config.yaml
d_expert: 64
moe_layers: [1, 2, 3, 4, 5, 6, 7, 8, 9, 10]
normalize_top_k: true
lr_router: 0.00143
norm: "rmsnorm"
beta1: 0.95
beta2: 0.95
seq_len: 1024
train_tokens: 709300000
steps: 5412
dataset: "wikipedia_en"
Below are experts of layer 8 (counted from 0) of a mixture-of-experts language model. Rows are named router (the router's row for the expert), gate (a neuron's input weights, with its number), up (a neuron's input weights, with its number), down (a neuron's output weights, with its number) and show model dimensions 0-95. Each number is 128 + 32 x the weight over its row's rms, rounded and kept within 0 to 255.
Before each expert's rows: "mostly gets" lists some tokens that are sent to it at least half of the time. This comes from a sample of Wikipedia text that the model never trained on.

# expert 86
mostly gets: " June", " April", " season", " July", " until", " released"
router [172 113 112 157 177 132 154  94  90  92  93 112 144 125 160  96 165 138 131  92 128  96 114 146  98 197 152  79  83  92 148 127 167  75 110 114 107  60 118 145  70  80 136 146 183 120 133  83  93 120 147 134 163 133 135 104 166 112 115 144 100  92  75 138 127 139  84 152 207 151 167 172 114 126  73 170 117 112 152 178 133 146 126  92  64  69 143 118 137 171 150 163 132 109  50 150]
gate0 [131 142 128 109 137 107 122 139 169 177 115 135 120  94 142  58 107  88 142 170 101 101 117 130 121 139 101 164  79 108 125 136 155 114 147 146 107  54  95 133 128 112  99 113 120 125 106 111 117 148 112 142 139 170 173 110 167 102  48 182 136 197 157 175  70 103 138  82  84 138 157 125 187 149 102  68 130  79 155 125 140 200 174 115 110 120 153 136 162 141 103 114 174 136 138 154]
up0 [118 104 158  99 145 139 128  96 145 101  73 143 146 111  91 151 157 122  62  92 128  92 123 145 120 159 183 155  67 132  86 164 111 125  77 150 171 186 118 103 128 124 153  91 115 113 149  12 182 124 130 140 132  99  83 150 203 169 111  86  79 160 160 136  87 129 157 108  78 145 110 141 164 111 127 117 193 171 148 165 185 114  84 113 127  85 167 164 138 194 126  86 194 131  93 151]
down0 [137 133 160 141 158  94 114 143 137 141 137 148 114  67 161 133  72  98 151 165 152  82 103 230  84  85 102  81 201  95 123  76 130 123 121 129 152  91 157 141 224 142  94 174 114 128 155 133 106  65 120 130 156 204 134 129  69 118 110 115  66 116 159 108 136 106 132 134 165 169  95 145 101 150 113  73 131 112 153  91 101 101 113 150  57 130 135 155  97 108 147 101 108 159 204 109]
gate1 [146  90 140  80 107 170  91  53  99 115 134 126  92 159 102 134 150  89 151 131 158 102 175 141 150 160 115 156 105 161 158 198  88 117  96 203 160 183 118 100 120 109 122 131 130 169 170 145 105  82 143 106 148 149 143 154 122 149  53  69 146 166 123 103 119 127  94 146 168 130  84 144 139  97 120 155 126 235  98  84 197 166 171 109 179 162  90 161 146 136 170  90 130 130 160 121]
up1 [142 126 119 113  81  80 177 150  88 137 141 106 161  60 131 113  89  99 118 134 140 157 113 128 100  81 147  89 117  76  74  85 146  74 170  91 117 159 117  77 135 110  98  86 105 108 136 168 151 132 136 150 141 138 128 151 143 129  99 167 167 180  86 161  82  70 116 108 113  97  82  98 197 114  97 137 140  75 145 106 160 141 141 147 137 103  86  86 132 144  79 177 157  92 108 150]
down1 [123 134 137 107 105 164 154 189  86  82 114 114 145 149 157 136 175 142  94 105  96 130  98 139 128 110 225 196  42 145 138 121 110 102 134 138 113 149 124 157  71  83 155 143 194 109 133 112 153 109 179  63 117 123 138 169 151  95 102  84 162 175 180 172 105 114 134 115 137 154 110 115 105 114 121  71 142  97 117 131  94 160 149 103 166 173 127 152 126 103 114  88 192 178 110 155]
gate2 [193  94 138 122 110 144 186 130 151 132 112 133 138 163 108 108 138 110 106 121 132 161 165 164  63 115 188 130  97 180 181 124  70 121  78 167 127 177 149 134  74 143 141 112  73 115 150  91 102 170 139 134 150 147 174  75 130  87 144  90 118 103 151 103 116 157  92 153 114 171 127 150 109 180 149  92 125 147 118  69 152 140 167 132 176 131 144 135 137 151  83 127 115 139 111  56]
up2 [ 73 149 109 100 132 117  93 161 152 146 195 134  87  99 162 181 118 139 130 110 149  87  55 159 141 123 116 130 147 121  85 123 175 138 135 131 151 114  92  84 147  87 125 116 186 112 117 175 146  88 136 136  90 130 117 150  84 175 127 129 125 173 105 113 153 114 160 106 152 115 138 124 138 128 143 176 198 144 112 145 133 155 142  83 126  79  74 114 159  91 153 123 146 133 170 140]
down2 [ 62 108 153 116 117 127 109 140 144 152 117  70 154 143 169 164 104 132 182 179 193  81 170 128 110  93 113 119 161  86  84 152 139 153 126 146 140 135 103 184 173 101 130 165 159 133 188 114 111 127 135  70 158 118 143 153 122 134  77 112 167 142  54 121 102 172  63  99 108 112 216  79  87 167 128 121  84  89 183 158 113 122 140 108 173 100  97 139 135 119 130 130 189 113 101 149]
gate3 [111 175 165 134 141 132 136 134 180 113 150 117 117 153 170 112 123  99 136 135  80 128 120 163 121 119 159  86 119 123 145 112 113 140 149 176 121  91 206 141 123 140 140 129 147 170 206 181 110 152 109 170 120  91 120 136  84 115 169 140 141  87 154 172 141 155  58 151 160 108 187 127 129 136  98 103 141 166 116 135 124  87 107 164 161 106 125  86 149  59 131 143  73 167 121 141]
up3 [157 112 130 130 134 115  86 115  98 114 155 132  79 147 181 100 173 101 171 117 121 211 150 152 161 156 173 131 169 135 173 115 101 139 157 145 127  92 178 158 134 165 142 133 127 176 137 188 103 123 127 115 109 116 123 174 120 141 133 192 112  83 143 138 113 110  95 113 136  94 191 153 112  97 149 141 106 126 117 179 120 143  47 135 103 136 138 159 121  40 152  83 113 172 127  92]
down3 [138 141 140  89  58 174 148 135  77 133  90 218 115 124 151 141  67  87 124 113 107 163  65 107 122 102 167  92 141  80 163 110 153 114  64  88  88 163 127 142 228 113 146 164 131 124 184 115 118 172 181  98 113 149 110 143 112 153 152  58  93 152 159 150 157 120  81  94  89 128  92 114  95  95  96  92 104 181 136 133 114  92  76  79 116 123 181 145 110 107 150 110 144  97  62 143]
gate4 [116 135 116 109  90 123 112 116  65 103  85 181 117  99 103 184 177 140 155 128 158  96 132 166 107 110 101 154  95 125 115 165 174 120  93 102  96 157 129 130 143 108 175 100  62 119 156 106 137 125 147 181 157  85 135 190 133  62 117 118 159 100 109 116 122  93 110 144 106 134  89 162 133 119 141 160 114 147 108 179 145 176 172 116  84 170  76 115  87 121 141 147 225 133 116  48]
up4 [153 138 108 159 161 105 109 141 179 135 103 142 150 150 132  90 146 111 151  92 103 157 165 127 151 121 136 123  96 181  65 169 114 134  94 113 118 126 114 167 109 114 134 106 185  88 123 132 155 150 141 123 157 126 159  70 146 118 139 171  69  56 139 164 118  67 110 226 104  90 157 160 195 122 132 163 170 161 135 147 124 110  93 109  76 131  82 112 123 129 107  72 119 179  91 143]
down4 [100 200 152  75 126 117 146 166 136 135 145 148  88 116 124 131 127 114 130 105 142  94 149 181 169 136 128 131 136 114 138  91 127 113 117  73 124  86 193  48 227 174 161  85 124 111 125 153 165 130 112  87 152  68 131 138 137  84 123  76 127 168 162  77  86 150 132 115 150 122 152 117 154 117 120  36 139 140  91 149 124  98 163 115 148  94  86  85 117 106 117 131 115 148 133 187]
gate5 [121 104 144 102 166  98 199  94 119 124  80  95  93 160 115 150 219 153  72  68 124 147 184 177 123 142 113 134  65 141 135 145 157 166 126 108 118 109 132 153  98 160 130 122  85 123  72 119 153 125 119 107 176 158 152 163 155 135 110 145  65  64 159 147 156 125 107  99  95 166 157 150 169  85 116 114 131  89 130 160 108 121 137 175 127 162 133 119 182 103 104 139 157  95 101 113]
up5 [197 119 101 150  84 163  83 129 120 118 162 164 186 113 160 106  47  99 182 160 147 141 118 137 152  87 160 153 171 120 123 150  57 110 168 164 114 125 103 128 141 115 143 168 173 152 183 135 105 105 150 129 173 146  57  74  91 143 150 137 160 122  91 111 104 141 108 156 116 135 104 142 140 107 161  91 166 185 131 110 146 112  48 113 139  74 139 136  56 141 129 159 109 126 115 154]
down5 [170 190  83  85 106  85 164 149  83 129 175 159 207 120 142  86 140 113 184 121  82 104  96 165 125 131 103 157 165  82 126 156 123 103 147 153 137  91 137 174 150 100 161  85 144  85 160  90 113  87 122 146 140 153 148 162 159  93 116 167 153 134 137 152 175 111 123 155 117 138 117 152 164 136 182  92 175 125 107 140 105 168 124 118 138 110 140 138 165 127 126 106  71 157 123 101]
gate6 [125 142 149 152 111 121 140 165  84 105 146  85 134 169 111 133 116 108 159 174 110 104  96 145 107 145 158 100  69 126 132 147 123  76 138  96 188 154 179 105 148  77  74 145  63  99 208 139 150 150 104 115 154 117  93  41 103  94  91 172 176 126 131 171 112 148 116  96 177 138 142 134  71 145  95 161  98 124  93 127 198  86  88  97 156  69 101  52 152 143 194 163 192 121  67 159]
up6 [137  83 195 154 178 107 163 156 150 226 151 163 127 135 113 149 120 184 118 117 134 120 168 119 107 111 159 175 140 117 177 133 145 125 174 189 149  77  51 158 161 102 153 161  72 140 138 106 131 108 114  86  86 118  96 105 114 131 155 124 129 162  84 145  68 156 122 115  79 144 107 122 163 138 140 109 112 152 139  94 188 149 183 132 163 193 168 111 174 147 131 153  98 186  94  65]
down6 [ 53 187  68 115 200 105  97 120  94 102 118  58  53 147 151  73 112  87 138 135 110 167 155 117  62  74  86  94 120 103  96 200 123 149 128 106 113 135 160 122  72 134 159 137 120 144 146 132 196 150  82 123 121  89 128 121 166  91 117 114  96 141 127 101 138  93  99 136 121 213 175 142 137 155 143 119 158 102 123  93 149 109 169  88 129 133  80 151 134 102 106 147 132 149  91  71]
gate7 [142 187 226 126  97  93 151 111 161  81  94 185 144 144 158 118 147 100  75 159 102 106 131 135  90 164 173 162 129  80 134 173 143  75 200 117  90 139 121 126 162  88 129 103 150  71 215 140 105  75  87 119 143 132 118 108 182 163 161 102 119 155  81 202  90  99  83 111 131 106 150 130 131 170 128  99  81 123  94 158 139 122 159 147 104  39 100 114 193 141 123 115 141 149 113 163]
up7 [ 97  93 117 121 136 178 131 137 105 133 165 115 138  72 133 113 124 155 113 151 165 151 105  75 106  89  64 148 120  71 164 106 139 110 110 103 143 122  86 150 121 140 154 117  84 135 116 178 181 111 179 134  88 126 160 103 158 148 108 122 154 163 136  91 153 141 152 104 113 158 162 145 119 148 120 155  98 147 103 118 143 172 119 114 187 143 168 188  70 138 123 154  59  99 109 109]
down7 [137 167  78  55 217 159 134  68 105 171  69 134 186 142 119  94 122 125 156 148 141 130 118 147  91 118  95 135 136 128 112  87 118  76 160 127 109  96  84 150  80  90 136 132 104  57 120 127 129 113  66  52 127 180 204 140 129 139 125 175 118 129 119  91 113  34  93 105 144 144 163 140 104 146 163 205  97 192 114 119 113 138 124 129  80 145  75 186 154 123 130 114 114 237 145 110]
gate8 [175 155 112 141 193  67 130 139 122 154 122 108  56 133 117 136 162 138 117  91 140 118 118 124 137 143 152 134  72 142 112 133 113 120 130  82  64 115 110 170  40 150 109 156 114  88  98  61 175 147 104 103 149 108 128 135 136 138 152 125 131  97 154  84  96 119 154 166 112 111 121 172 142 170 135 163  97 149  81 146  91 116 168  87 165 132 118 133 136 145 155 102 114 161 112 138]
up8 [157 177 110 102 189 158 126 140  93 118  68 126 111 138 122 141 143  94 168 179 126  93 102 143 134 135 132  88 109 147 109 150  99 103 192 187 150 162 104 114  84 164 104 122  99 128 119 147 113 141 154 118 112 148 100 130 144 110  65 112 124 137 110 157  70 191 102 106 167 161 104  80 113 153 114 136  81 137 156 120 125  95  95 121 153 124 158  78 123 119 119  84 143 147 159 178]
down8 [154 145 133 105 179 114 114  58 137 200 135 109 142 109 134 140  80 112 107 168  96 156  83 124  96 131 135 141 149  89  65 156 123  98 126 103 117  98 152 121 170 120 172  95 103  99 152  90 125 105 119 114 195 219 109 108  90 167 130 155 111  56  92 114 121 155  88  74  95 137  96 140 125  87 118  97 129 143 174 178 122 135  58  98 123  62 105 150 137 160 133 140 160 147 168 146]
gate9 [219 124 120 126 200  95 149 164  98 162 149  85 111 139 115 132 119 159 139 131 155  79 171 179 122 132 119 118  87 155 121 152 102  75 191 113 190 106 116  84 119 146 129 185 136  75  96 155 173 126  92 140 170 131 175 104 136 143  94 185 147 169  96 167 157 139 126 123 111 191 169 143 120 169 153 153 149  93 149 140 175 149 123 125 112 104 159  82 148 141 150 107 117 115 137 170]
up9 [ 65  81 112  83  66 168 125 136 102 133  93 182 167 123 160  89 112 115 139 103  84 183  68 112 123 109 156 145 166 106 144 103 135 158 104 117  82 143 102 144 135 146 157  88 131 163 150  96 122 149 215  89 154 169  74 118 146 133 141 126  68 148 181  96 107  97  98 148 101 134  73 129  98  81 160 107  75 158 134 127 131  80 113 171 151 186 144 169  98 113 105  91 138 136 120  86]
down9 [163 184 132 160 126 147  91  99 179 154  96  91 168 146 147  92 109  91 158 128 195 121 142 114 136 139 109 119 154 140 112 187 102 218 154 140 188 117 114 159 114 151 110 119 147 192  75 137 129  67  95 148 157  98 148 163 119 143 152  84  96 180 124 176 200 130  93 120 155 126 149 112 103 206 110 144 120 149 109 159 129 121 137 136 137  36 197 146 122 149 157  99 178 127  79 111]
gate10 [136 178  90 144 117 100  63  91 178  98 133 111 173 137 115 109  91  88  69 105 157 112 136 131  78 131 121 117 176  98 163 164 128  93 104 141 124 126 127  77 152  76 125 126 169 138  82  97 136 161 135 190 122  62 123 164 139 137 143 130  78  51 106  82 141 174 138 131 164 164 143 120 147 112 117  92 114 131 178 108  96 160 154  71  43 134 137 120 147 109 154 164 147 160 132  96]
up10 [177 146 123 159 157 137  76 148 122 131 156 104 119 147 151 103 143  60 107 180 129  99 105 137  91 148 138 139 107 110 114 156  69  84 165  60 101  94  87  91 127  95  90 110  85 106 145 114 124 164 141 130  98 107 118 179 125 203  71 135  93  81 124 128  97 164 169 144 134 122  95 109 157 182 133  75 172 138  64 120  85 128 184  83 165 142 135 126  67  98 115 152 112  72 113 123]
down10 [174  87 131 119 120 107 175 135 107 124 145 126 167 111 116  53 123 129 141 132 143 135  78  95 121 101 122 110 120  75 121 110 119  89 114 131 128 116 101  93 173  95 134  59  88 134 152 115 136  98 159 125 129 161 202 154 134 147 116  74 124 162 160 102 107 126 142 165  94  68 112 103 104 158 128 102 208 166 120  85 157 136  77 139 156 187 166 132 115 103  52 113  95 128 104 115]
gate11 [215 125 107 158 132 133 145 175 131 100 185 143 156 153 116 163 103  73 100 124 161 105  97 106 126 111 147 104 127 128 110 172 172 138 169 135 139 143 120 105 123 128 149 146  74 139 142  85  86  98 142 113 101 200 120  66 127 167  99  90 138 111 105 138 172 173 124 138  99 124 183 154 117 165  73 144 126 155  79 118 133 110 132 116 156  54 143 130 184 184 151 151 103  92 189 141]
up11 [230 123 134  72  80 167  98 121  80  95 130 138 139  94 150 112 155 111 140 125 141 155 179  97  76 178 148 184 101  92 161  84 115 144  74 114 147 175 147  77 145 113 138  69 150 133 120 106 143 104 158 135 137 180 164 133 160 150 127  98 148 106 100 153 138  66 139 127 141 146 176 128 160 141 117 108 227 147 146  99 109 129 127 102 112 169 148 132  94 134  90 128 105 130  76 118]
down11 [139 138  95 125  95 143 101  79  98 190 127 146 164 128 143 142 108 166 163 115  70 132 113 116 123  63 126 154 164 110 122 144 106 153 145  95 145 125  87 121 146 146 143 183 148 147 174 134 104 104 114 105 127 148 132 111 104 161  81  92  91  78  87 178 132  98 147 127 143 102 141 113 103 127 161 139 161 159 136 114  87  37 140  37 160 171 165 113 127 154 115 139  98 123  63 157]
gate12 [ 98 135  61 150 149 139 118 118 179 170 101  94 121 107  95 109  57 145 114  61  93 155 187 151  81 155 116 121 127 126  89 120 113 107 117 113  97 148  94 168 101 136  90 130 139  87  77  73 128  89  88 128 159 105 146  88 126 109  96 178 132 100 155  98 155 161 111 114  89 108 165  74 214 211  99 156 169 144 109 105 153 179 136  49 130 146 172  83 117  71 158  83 106 177 144  79]
up12 [ 89 177 166 129 121 103  86 100 140 112 126 230 149 113  99 124 182 101  93 104  76 157 130 166 191  81 134 138 115 166 135 109 154  68 170  72 198 176 110 148 141 129 187 187 157 111 136 112 140 111 172 156 122  99 125 138 140 151 187  92 108 128  86  58 169 175 181 138  75 105  97 175 115  95  70 154  91 137 117 151  88 118  76 167 140 113  57  84 122 179 167 110  83 154 137 108]
down12 [104 106 113 139 172 155 100 120 149 151 168  94  64 110 124 141 144  89 142 124 161 145 120 164 153  99  99 119 136 104 121 195 102 195  96 145 160 126  83  98  95  94  65 143 172 201  81 109 152 139 116  94 127 164 117 106 150 172 141 149 147  97  82  82 146 156  91 108 143 184 106 153 116 150 129 100 115 130  91 145 121 130 165 139 107 161 167 165 131 100 125 131 139 147  77 123]
gate13 [194  97 161  99 111 144  97 100 127 112 124 169 157 128  71 130 171 199 113 121 123 118  89 166 169 101 132  81  97 144 111  51  67 104 139  65 123 164 125  87 108 113  94 128  86 119 137  90  98  99  98 116 102 115  59 195 127 116 127 125 142 108 142 113 125 151 163 123  97 120 130 185 114 118 127 133 153  64  71 166 104 135  97 171 160 138  99 124 139 132 145  78 110 169 152  90]
up13 [151 144  80 125 119 121 129 160  94  94 117  78 182 103 160 161 132 122 202  72 121 153  85 119 103 164 172 100  75 167  86 142 133 138 114 221 150 178 148 127  76 127 112 114 134 171 137  67 137 117 145  86 182 114 153 163 164  97 105 167  97 120  88 111 148 124 144 180 135 134 134 248 114  68 139 152 116  64 124 131 123  91  64 107 182 133  96 167 185 171 177 164 229 138 158 146]
down13 [ 82 132  80  66 109 121  60 126 123 134 178 172 114 148 105  59  82 152 195 162 151 143 130 127 164 107 114  87 150  97 121 124 148 189 135 159  98 163 129 149 142 158  78 141 122 120 119 114 149 115 135 153 113 134 104 162 170 131 122 119 111 116 165  73 175 116 143 133  29  57 121  62 144 145 169 148 108  99 123 121 101 118 154  91 114 159 142  79 156  80 170 160 123 103 180 164]
gate14 [128  54 120 109 124 145 114 136  53 113 144 139 129 151 118 108 116 118 110 158 169 137 133 103 158 118 112 157 113 102 114 125 159 118 112 135 116 124  79 110 130 103 117 163 112 138 126 161 146 139  64 126 104 180 169  79 119  79 132 110 139 115 110 159 172  93 117  91 149 157 186 147 101 143  93 101  94 157  96  99 110 173 108 117 117 139 126 157 137 102 114 164  98 129  66 121]
up14 [140 152 137  90 112  85  79  83  87  91 153  93 124  89 118 115 105 123 108 127 146 110 140 165 170 112 105 114 131 156  99 147  79  87  58 121 107 136 109  97 103 155 107 134 106 148 122  67 152 136 142  79 153 139  69 128 158  75  92 133  62 111 138  79 139 119 131 101  34 146 126 129  71 149 142 186 126  94 123 120 124 121  94 180 117 141  90  99 146 143 114 110 100 105 161 113]
down14 [190 151 128 169 182 110 106 179 194 141 118 146 141 221 142 160 119 159 114 105 158 119  89 162 160 156 113 113 110 104 103 150 102 133  99 115 157 124  89 141 102  88 125 179 104 157 161 113 132 125 139 163 162 140 115  85 145 113 152 110 168 148 104 126 139 143 122 132 143 128 137  95 130 149 131 173 150  96 104 103  83 120 107 136 153 113 165 112 127 137 150  76  75 142 156 116]
gate15 [134  66 128  93 169 146 132 129 133 144 103 154 155 136 146  86 151 188 154  92  73  99 126 147 123  85 176 117 141 109 191  98  44 103 117 153  69 113  94 138  98 141 109 111 145 151 178  73 177  94  83  97 171 133 103 176  96 103  88 178 121 130 131 157 109 127  74 140 109 157  90 106 150 132 107 143 153 167 140 102 152 141 109 121  72 136 139 134  96  83  84  75  42 177  68 112]
up15 [136 126 103 175 129 126 123 145 148 103 149  86 143 137 137 146 108  78 134 110 172 161  90 110 103 141 119 148  87 160  70 143 150 153 116 101 174 160 121 113 148 148 179 171 116 104 103 150 105 142 207 141 129 149 122  89 198 163 147  87  71 148 155 119 132 147 197 116 155 131 150 159 113 140 170  83 152  61 159 173  94 108 107 128 168 132 172 107 158 172 144 167 220  66 178 148]
down15 [109  93  77 122 137 160 178 145 162  50 199 164 126 136 108 141 119  99 120 143 110 167  49  92 123 180 126 108  93 159 182 130 163  82 162 124 130 118 156 103 109 128 155  96 129 123 149 122 133 126 121 200 120 105 101  54 133 100 130 151  97  82 125 143 177 147 170 161  87 143 171 166 143 152 106 150  74 119 128 143 137  90 124 130 138 103 121 124 131 142 114 146 138  65 157 135]
gate16 [196 179 136 111  96 137 157 119 142  76 138 105 140 130  47 103  88 100  94 155  95 100 154 127 148 148 104  96 129 168 125 144 181  64 105 132  88 191  98 142 127  97  93 102 108  55 111 121  92 139 113 150 172 195 132  88 131 120 150  94 151 145 113 181 127 114  74 109 142 120 131 156 119 102 129 135 124 138  99 127 125 178 112 112 208  59 147 169 126 175 100 137 107  98  88 138]
up16 [111 108 134 157 137  86 122 180 160 143 124 141 114 123 123 123  50 137 161 150 109 148 131 153 102 114 185 136 117 147 137 191  97 123 117 138 222 130 123 115 143 161  80 177 105 121 197  70 174 130  84 117 157 157  90  49 130 123 131 126 115  78 119 162 100 116 112 139 148 125 160 130  37 100 115 110 116 119 170 131 107 158 101 112  67 145  97 110 150 117 165 137 170 147 144 102]
down16 [149 102 157 124 120 130 166 109 166  71 126 150 106 149 119 166 134 106 114 154  65 139 122  97 126 141  68 129 118 151 121  75 176 137 169 148  96 159 119 171 126 126 126 141 131 162 108 148 111 171  83 157 117 114  97 125 130  79 118 214 159 153 142  98  91 138 136  69 135 147 173 108 106 123 108 127 160 172  94  82 134 152 169 142 105 140  95 133 159 137 127 168 109  98 109  83]
gate17 [100 118 157  85 108 173 151 136 110 181 134 125 125  73 168 139 101 156 121 108 151 188 126 157  76 116 115 141 102 171 147 141 134 104 141 132 112 159 125 125  62 109 108 108 112 172 157 117 109 128 111  56 134 108 174 190 127 154 115 119 182 173 168 168 126 183 151  89 114 179 103 130  95  75 106  70 146 130 173 132 127 129 164 138 130  86 105 114 155 103  76 138 148 127 124  76]
up17 [141 130 108 169 151 109  80 123 152  17 138 114 129 168 112 146 144 137 142 141 125 103 115 142 152 146 167 116 163  52  96 165 114 187  82  96 150  95 153  86 156 171 165 156 159 109 111 136 166 125 141 143 111 154  65  93 162  65 170 147  67 101 127 102 144  93 123 187 126 123  95 167 183 122 148 178 107 152  84 133 114  76  51 157 107 169 152  89 109  99 170 104 156  97 155 181]
down17 [139 120 154 163  63 164 171 116 105 163  88 112 166  84 124 157  92 180 156 112  90 140 141 159 113 139 125 130 166 141 109  97 102  98 140 134  96 143  64  80 151 190 131 121 129 199 171 145  89 127 127 116  94  91 125 200 177 147 197 115 147  89 108 133 128  67 127 123 141  96 105 137 167  30 143 101  68  85 132 103  58 119  81 134 138 123 146 147 103 162 108 165 166 121  99  92]
gate18 [108 158 242 120 140 129 144 147 152 100 181 181 135  74 111 162 166 183 139 163 112  91 177 127 116 133 143 141 141 101  54 104 175 117 129 148 151  96 118 145 112 149 102 112  57 101 213  84 132 103 152 128 152 146 109  96 141 149 141  83 137 120 175 152 119 142 156 166  76 119  70 120 183 202 143  83 117 135 109  74 157 127 142 118 166  90 117 100 145 132 101 179 105 155 143 135]
up18 [ 95 129 133 144  97 130  36 125 170 149 120 112 107 102 120 126 107 167 113  87 150 127 142 124 104 148 165  91 168 114  85 143 113 131 172 123 109 199 151 104 134 104 126 155  78 103 100 131  92 125  76 155 157 144 153 175 135 145 160  87 134  63 109 154 124 126 105 147 132 165  97 141 126  99 104  94 111  73 133 129 176 132 134 145 128 117 132 112 159 131 107 158 177 117 157 157]
down18 [112 148 164 107 138 112 162  79 169  95 143  99 145  96 139 154  62 159 193  93  88 125 113 143  98 103 111 143 128 112 118 128 149 187  68 162 133  80 175  80  98 145  70 154 171 179 144 137 162 175 131 111 147 127 175  49 209  47 109 174  92 118 159 102  62  74  87 169 130 168 100 137 115 145 113 120 129 113 122 103 113 149 125 156 130 139  36 132  99 186 113 168 134 167 167 101]
gate19 [166 107 113 111 152 161 124 106 128 107 130 131 103 129 153 170 204 156 128 119 109 103  93 127 110 129 143 112  97 138 133 185 111 135  86 175  97 165  83 175  79 115 105 174 153 135 176 147 178 155 102 149  93 187 111 108 125 137 169 130  66  94 157 102  80 148  78 130 148 150  63 101 186 155 134 143 155 150 137 141 100 150  85 135 116 130 142 114 105 110 157 135  55 177 104 122]
up19 [157 125  88 146 130 156 104 125 104 112 130 144  76 131 113 129 148 149 110 128  51 128 166 120 119 132  80 138 143 187 107 109 126 121  82 175 151 148  53 161  98  94  91 125 122  95 166 153 138 151 103 187  43 171 132 134 135 148 195 150  81  90 153 118 136 118  79 135 147 120  88 121 217 131 129 148 106 150  92 129 139 139 125 122 101 128 150 120 134 123 144 102 112 163 104 146]
down19 [109 151 131 146 198 118 112 167 134 139 189 115 131  71 124 113 104 140 144 103 135 155 107 162 112 189 107  93 149 108 109 151 129 148 130 147 139 132 150  73  79 149  99 115 166 158  93 111 182  94 166 188 122 114  98  91 114 148 105 112 144 135 125 131 114 179 102 153 125 127 108 101 153 126  95 171 155 139 114  89 139 103 131  76  95  90 124 149 202  89  98 185 116 148 149 125]
gate20 [120 113 145 113 164 149 128 163 144 135 128 125 178 118  89 162 135 152 179 137 188 142 144 106 106 125 102 101  44  99 180 168  82 117 139  83 102 136  99 141 105 156 140 191 177 139  67 110 116 143  88 121 173 141 151 157 190 101 109 126  92 131 116 122 113 162 101 130 131 108  83 144 183 113 114 147  58  98 165 136  81 130 181  76 114 139 128 109 156 196 150 134  66 128 164 179]
up20 [113 134  95 128 107 145 142 125  94  86 114 142 134 128 193  79 111 113  80  61  97 126 109 124  93 120 164 124 183 155  91  96 132 156 107 131 143 151 176 142 112 121 168 100  76 121 181 113 172 108 189 115 132 156 148  88  82 157 124 180 141 177 169 174 139 114  88 156 148 147 146 108  97 156 147 139 188 110 161 123 171 135  73 204 181 106 109 170 140  96 115 109 198 132  98  63]
down20 [107 135 130 173  80 138 135 101 128  85  69 131 102 113 187 139 139  98 127  67 146  69 109 122  35 179 208 122 134 111 139 206  89 171 162 134 147 104 155  94 100 145 196 125  93 170 140 108 126 130 185 180 125 110 117 138  88 160 151 196 112 122 143 116 159 127 161  84 139 101 217 132  78 131 163  98 138 143 169 108 155 119 132 183 112  96 107 145  82 104 136 163 166 125 100  83]
gate21 [153 182 193 165 128 106 125 142 100 220 153 161 174 167 102 175 139 169  99 138 149 121 141 143 141  98 105  90 119 131 112  80 106 110 204 187 130  60 125 214 128 136  66 108  88  87 113  96 157 127 109 145  57 147 139 113 125 196 108 128 175 107  55 198 179 141 124 118 113  95 118 116 174 144 158  97 103 204 143 125 177 150 224 106 108 110 154 147 123 169 110 184  96 101 132 149]
up21 [154 105 129 123 113 157 125 111 138 156 119 132  87 140 150 111 121  83 100 107 217 101 125  86 184 146 118 112 149 141 142 132 112 119 134  86 104  93  64  97 116 143 125 107 148 135 103 106 151 233  74 124 145  78 163 167 132  66 155 127 173 131 127 125 124  93 104 126 121  76 164 129 149 160 155  98 159 144  97 123 102 130 134 121 135 155 163 163 118 149 123 113  67 103  82  93]
down21 [152 162 132  91 114 153 125  95 156 189 159 185 131 143 162 165 100  74 103  83 145 153 158 117 109  51 117 149 100  84  96 142 142 134 145 163 142 105 117 140 116 194 151  86 101 133 143  99  97 120 223 126 148 120  70 138 139 138 147 109 162 135 119 166 133  83  67 151 175 165 114 124 163 181 125 147 155 152 103 131 106 136 119 174 102 164 175 168 102 123 144 169  99  85  47 141]
gate22 [112  92 101 187 149  94  82 124 176 146 108 101 144  81 153  51 106 148 106 127  77 138  38 133 137 127 108 124 190  89 122 147 110  98 161 175 181 115 115  89 110 115 146 144 133 168  76  78 125  92 100 143 136 104 112 176 168  87 115 170 155 121  90  99 132 101 130 109  84 143 180 101 184 152  90 171 125 162 143  51  99 121 128 129  78 154  86  64 144 108 158  98 212  91 160 121]
up22 [139 116 114 133 109 128 149 113  71 161 164 137 126 138  88 113 127 164  77 138 140 184  97 133 133 140  84 146 155 151 142 182 166 107 182 105 116  93 114 122 131 126 114 128 103  90 113  79  78 112 114 110 134  42 119 154 117 167 147 137 164 119 168 134 149 107 124  99 174 146 167 131 190  88 149  91 132  88 135 114 170 185 179  97 115 157  96 223 159  95 160  78 120 156 202 161]
down22 [154  82 119  89 159 155 113 122 129 110 165  41  83 138 133 179  95 100 148 119 140 156 122 119 127 100 126  51 142 112 130 158 111 132 101 111 134 149 114 128 123  81 124 108 145 120  72  71 110 185 143  59  69 130 116 152 147 124 169  63 120 134 163 134 134 120  72  98 131 169  88 133 186 149 115 132  83 136 160 112 125 116  88 124 126 131 136 126 113 116 146 112 112 131 159 115]
gate23 [ 95  79 161  97 184 142 171 140 140  79 114 163 145  88  96 149 170 130 161 146  87 107 155 205 194  99 159 108 100  87 181 130  72 108 148 108 159 121 142 137 124 102 122 119 131  87 114 119 182 144  25 136 145  97 157 170 175 110 109 177 124 130 123 167 118 129  99 132 132 139  73 142 116 112 119 169  92  99 136 145 194 175 131 178 118 104  64 179 187 111 104  83 121 154 142 153]
up23 [100 120  85 151 154 127 141 148 119 133 171 161 155 121 139 120 141 130 187 133 101 128 167 111 129 154 135 115 171 119 134 147 107 124 156 103 141  94 134 132 154 150 123 153 139 121  88 117 164  61 109 136 217 113 154 172  76 189 171  89 160 120  84 136 109 139 119 117 134 113  99 150 130 165 173 108  46 155 142 109 121 111 152 183  74 100 169 130 121 124 177 122 108 122 131 102]
down23 [181 135 127  94 155 121  98  94 129  60 129 156 142 141  91 122 123 115 105 171 106 117 154  96 166 159 135 111  97 140 107 156 167  95 206 116  65 125 135 152 155 110 115  85 145 108 114 137 120 142 160  93 150  98 157 121 146 165 101 179 104 115 189 128 115 143 122 126 109 171 157 120 131 153 109 201 129 110 112  98 120  89 135 133 181 127 129 113 160 153 116 113  81 119  76  63]